Below are experts of layer 4 (counted from 0) of a mixture-of-experts language model. Rows are named router (the router's row for the expert), gate (a neuron's input weights, with its number), up (a neuron's input weights, with its number), down (a neuron's output weights, with its number) and show model dimensions 0-127. Each number is 200 + 20 x the weight over its row's rms, rounded and kept within 0 to 999.
Before each expert's rows: a language model's description of what the expert responds to; "mostly gets" lists some tokens that are sent to it at least half of the time. This comes from a sample of Wikipedia text that the model never trained on.

# expert 31
Description: Parts of proper names and titles in biographies and sports pages, such as Af-ri-kaans, Al, State, Football, Battle, professor of.
mostly gets: "Al", "Hon", "State ", "Football ", "Battle ", "He "
router,214,200,208,169,206,209,221,173,198,224,158,175,226,179,193,206,211,218,209,209,200,201,187,193,220,181,200,210,175,248,181,191,209,210,171,181,210,221,225,217,221,195,213,220,213,195,167,211,233,215,244,176,170,217,196,165,222,210,240,215,156,228,176,154,187,215,224,210,184,217,219,185,213,200,201,195,187,203,184,191,196,190,196,199,211,205,199,166,168,189,196,178,223,192,219,214,237,216,182,171,189,188,166,213,193,192,212,252,220,223,200,206,230,223,205,217,204,190,215,180,158,209,205,201,206,212,189,192
gate12,221,210,170,197,194,194,212,206,192,215,184,195,215,197,226,198,165,208,187,189,203,247,155,180,246,193,193,196,195,216,180,204,164,198,202,215,215,203,203,229,206,215,213,207,220,209,207,207,220,212,206,188,223,188,195,199,183,190,206,189,225,238,238,208,189,192,188,249,187,192,163,184,208,203,177,183,193,213,173,203,191,200,161,177,197,229,179,156,222,225,183,212,227,181,251,209,205,207,201,176,171,165,194,246,226,217,192,177,222,213,196,180,218,170,223,209,186,206,190,178,207,222,203,174,198,214,183,224
up12,163,167,208,184,257,200,223,179,208,212,208,205,169,174,193,181,216,165,162,192,193,205,201,191,208,188,206,160,207,220,196,202,171,148,201,185,189,203,241,221,207,193,233,209,200,243,205,207,209,224,187,200,229,165,184,200,206,187,217,213,210,194,241,177,193,189,213,222,169,211,203,200,212,238,211,227,203,204,187,202,221,160,214,217,203,190,200,217,207,195,182,204,204,227,194,186,190,259,228,178,188,200,242,211,237,198,210,216,206,181,191,207,196,202,210,220,196,175,205,188,201,222,210,181,195,227,205,186
down12,207,161,159,198,201,176,201,196,226,224,224,202,156,192,256,173,159,193,205,187,180,169,200,205,203,208,166,170,176,220,173,208,216,159,217,198,185,198,193,203,194,208,234,207,218,198,209,201,195,198,239,215,206,180,197,216,196,202,201,216,181,224,228,238,197,208,200,164,209,194,217,218,201,179,197,215,203,203,190,181,197,222,161,227,200,195,183,199,229,178,203,194,221,217,167,230,173,191,184,231,198,204,223,216,212,218,200,230,207,206,176,198,212,200,209,181,206,150,166,184,193,216,207,173,175,188,200,175

# expert 1
Description: Prepositions and articles starting phrases (in, of, from, the, between, such), plus the un- prefix in "unincorporated" and heading equals signs.
mostly gets: "such ", "between ", "exp", "=", "cap", "most "
router,234,192,226,181,182,226,212,190,179,203,172,178,201,192,192,190,221,218,215,219,192,196,212,179,223,184,214,230,157,232,209,182,181,220,162,183,177,214,221,191,215,224,209,192,206,176,178,205,180,184,161,185,203,218,184,215,222,218,214,208,188,206,204,203,215,236,218,176,189,200,228,189,229,195,221,185,185,205,197,189,162,165,162,177,226,182,232,220,199,223,223,197,220,228,234,245,230,222,197,178,207,170,198,204,167,220,209,217,221,216,206,193,229,216,226,200,218,179,204,203,191,191,235,180,195,190,202,181
gate1,238,198,218,193,216,235,222,209,167,185,196,196,201,233,201,168,176,195,220,200,205,182,194,230,213,221,169,216,211,220,232,210,270,176,196,190,220,224,204,224,211,203,208,189,201,193,203,200,198,200,226,190,200,232,182,187,221,223,181,200,183,195,176,212,216,194,178,149,202,208,194,166,205,219,180,187,205,196,198,177,213,195,185,194,207,200,190,205,211,191,202,205,167,221,221,198,226,204,215,211,229,201,179,184,184,182,168,224,161,149,196,158,214,246,196,159,207,204,230,215,186,211,217,200,202,186,207,184
up1,202,193,217,198,187,220,221,237,200,206,196,227,220,195,237,190,233,221,214,227,205,220,209,176,200,201,196,186,199,208,221,177,215,213,216,200,196,218,166,228,232,185,232,189,222,210,199,189,189,207,191,203,211,238,192,208,192,199,231,199,194,200,200,205,215,211,159,176,213,164,203,221,177,188,208,191,189,172,187,230,200,249,189,220,191,218,190,196,225,208,216,219,188,255,215,200,230,218,196,217,215,168,193,239,173,217,200,192,188,159,157,183,195,210,191,164,185,173,190,226,218,200,243,194,233,213,203,176
down1,232,199,194,186,206,175,201,191,201,200,185,176,194,223,197,208,170,216,237,209,184,201,172,199,180,219,196,253,262,219,241,204,205,187,191,228,222,214,179,209,206,203,217,164,190,183,195,221,197,194,187,219,199,218,199,195,214,213,191,194,193,187,196,211,215,209,200,243,214,235,208,191,163,197,209,212,190,178,229,193,211,207,204,195,209,211,221,197,216,168,189,206,207,227,222,231,226,220,212,204,221,223,162,208,212,204,205,185,186,208,216,163,126,220,228,176,207,209,178,204,247,204,225,205,195,204,200,201

# expert 9
Description: Possessive apostrophes (imam's, Cat's), single capital letters starting names or codes (M, K, T, E), and coordinate-related tokens.
mostly gets: "'", "″", "’", "along ", "located ", "Coordinates"
router,204,183,185,190,187,216,234,171,185,199,177,187,192,188,202,172,230,250,216,193,203,211,205,211,189,206,204,181,192,197,176,200,196,226,187,178,209,181,223,188,214,186,207,202,209,197,173,181,198,163,187,178,186,203,236,218,209,235,226,233,211,203,179,189,209,203,211,161,190,176,244,188,198,168,166,157,182,248,194,195,202,187,163,178,228,208,172,185,202,201,251,194,203,199,212,191,230,238,172,181,188,186,203,195,188,213,214,228,227,215,180,197,230,190,211,229,193,195,204,181,166,194,170,187,216,204,202,199
gate3,192,220,209,168,180,206,202,206,213,211,185,203,194,189,195,191,191,224,215,218,203,166,186,194,187,216,194,164,232,232,177,233,214,193,185,247,195,190,209,185,221,176,172,190,231,184,176,196,179,188,174,206,160,251,198,210,211,183,197,192,206,217,187,201,248,190,219,190,147,180,220,193,206,211,181,195,205,224,181,176,175,173,181,168,191,171,193,203,180,214,204,224,186,217,216,193,178,234,175,206,198,208,204,174,187,207,169,222,198,201,217,166,201,226,158,219,190,182,190,178,186,191,169,177,196,178,192,184
up3,175,207,157,204,216,178,210,216,234,202,203,166,220,186,161,193,176,240,191,213,196,169,200,225,196,195,221,174,199,168,226,203,220,201,183,220,213,201,193,140,215,197,193,190,228,192,194,197,225,183,188,205,201,185,231,201,199,202,186,167,196,186,154,197,207,207,229,224,217,212,214,215,198,202,219,219,205,188,208,212,194,217,229,215,204,215,214,205,211,207,210,190,173,182,187,179,216,211,235,182,226,201,185,203,241,196,222,190,246,188,205,159,206,185,214,208,166,232,180,177,178,229,171,183,207,210,207,165
down3,224,165,237,205,206,184,180,214,185,218,197,204,168,218,180,180,207,210,149,187,182,220,190,239,184,182,229,229,179,195,177,186,191,201,183,214,200,180,188,221,227,190,219,178,221,195,219,215,231,162,225,196,203,242,184,191,196,229,200,203,195,222,223,201,185,201,171,199,218,208,178,226,208,201,204,190,180,190,152,220,231,194,195,190,233,189,202,216,199,175,203,200,228,208,216,209,203,181,179,252,146,208,218,200,176,207,162,161,201,188,222,210,198,202,190,206,201,193,190,178,204,196,175,196,233,214,211,204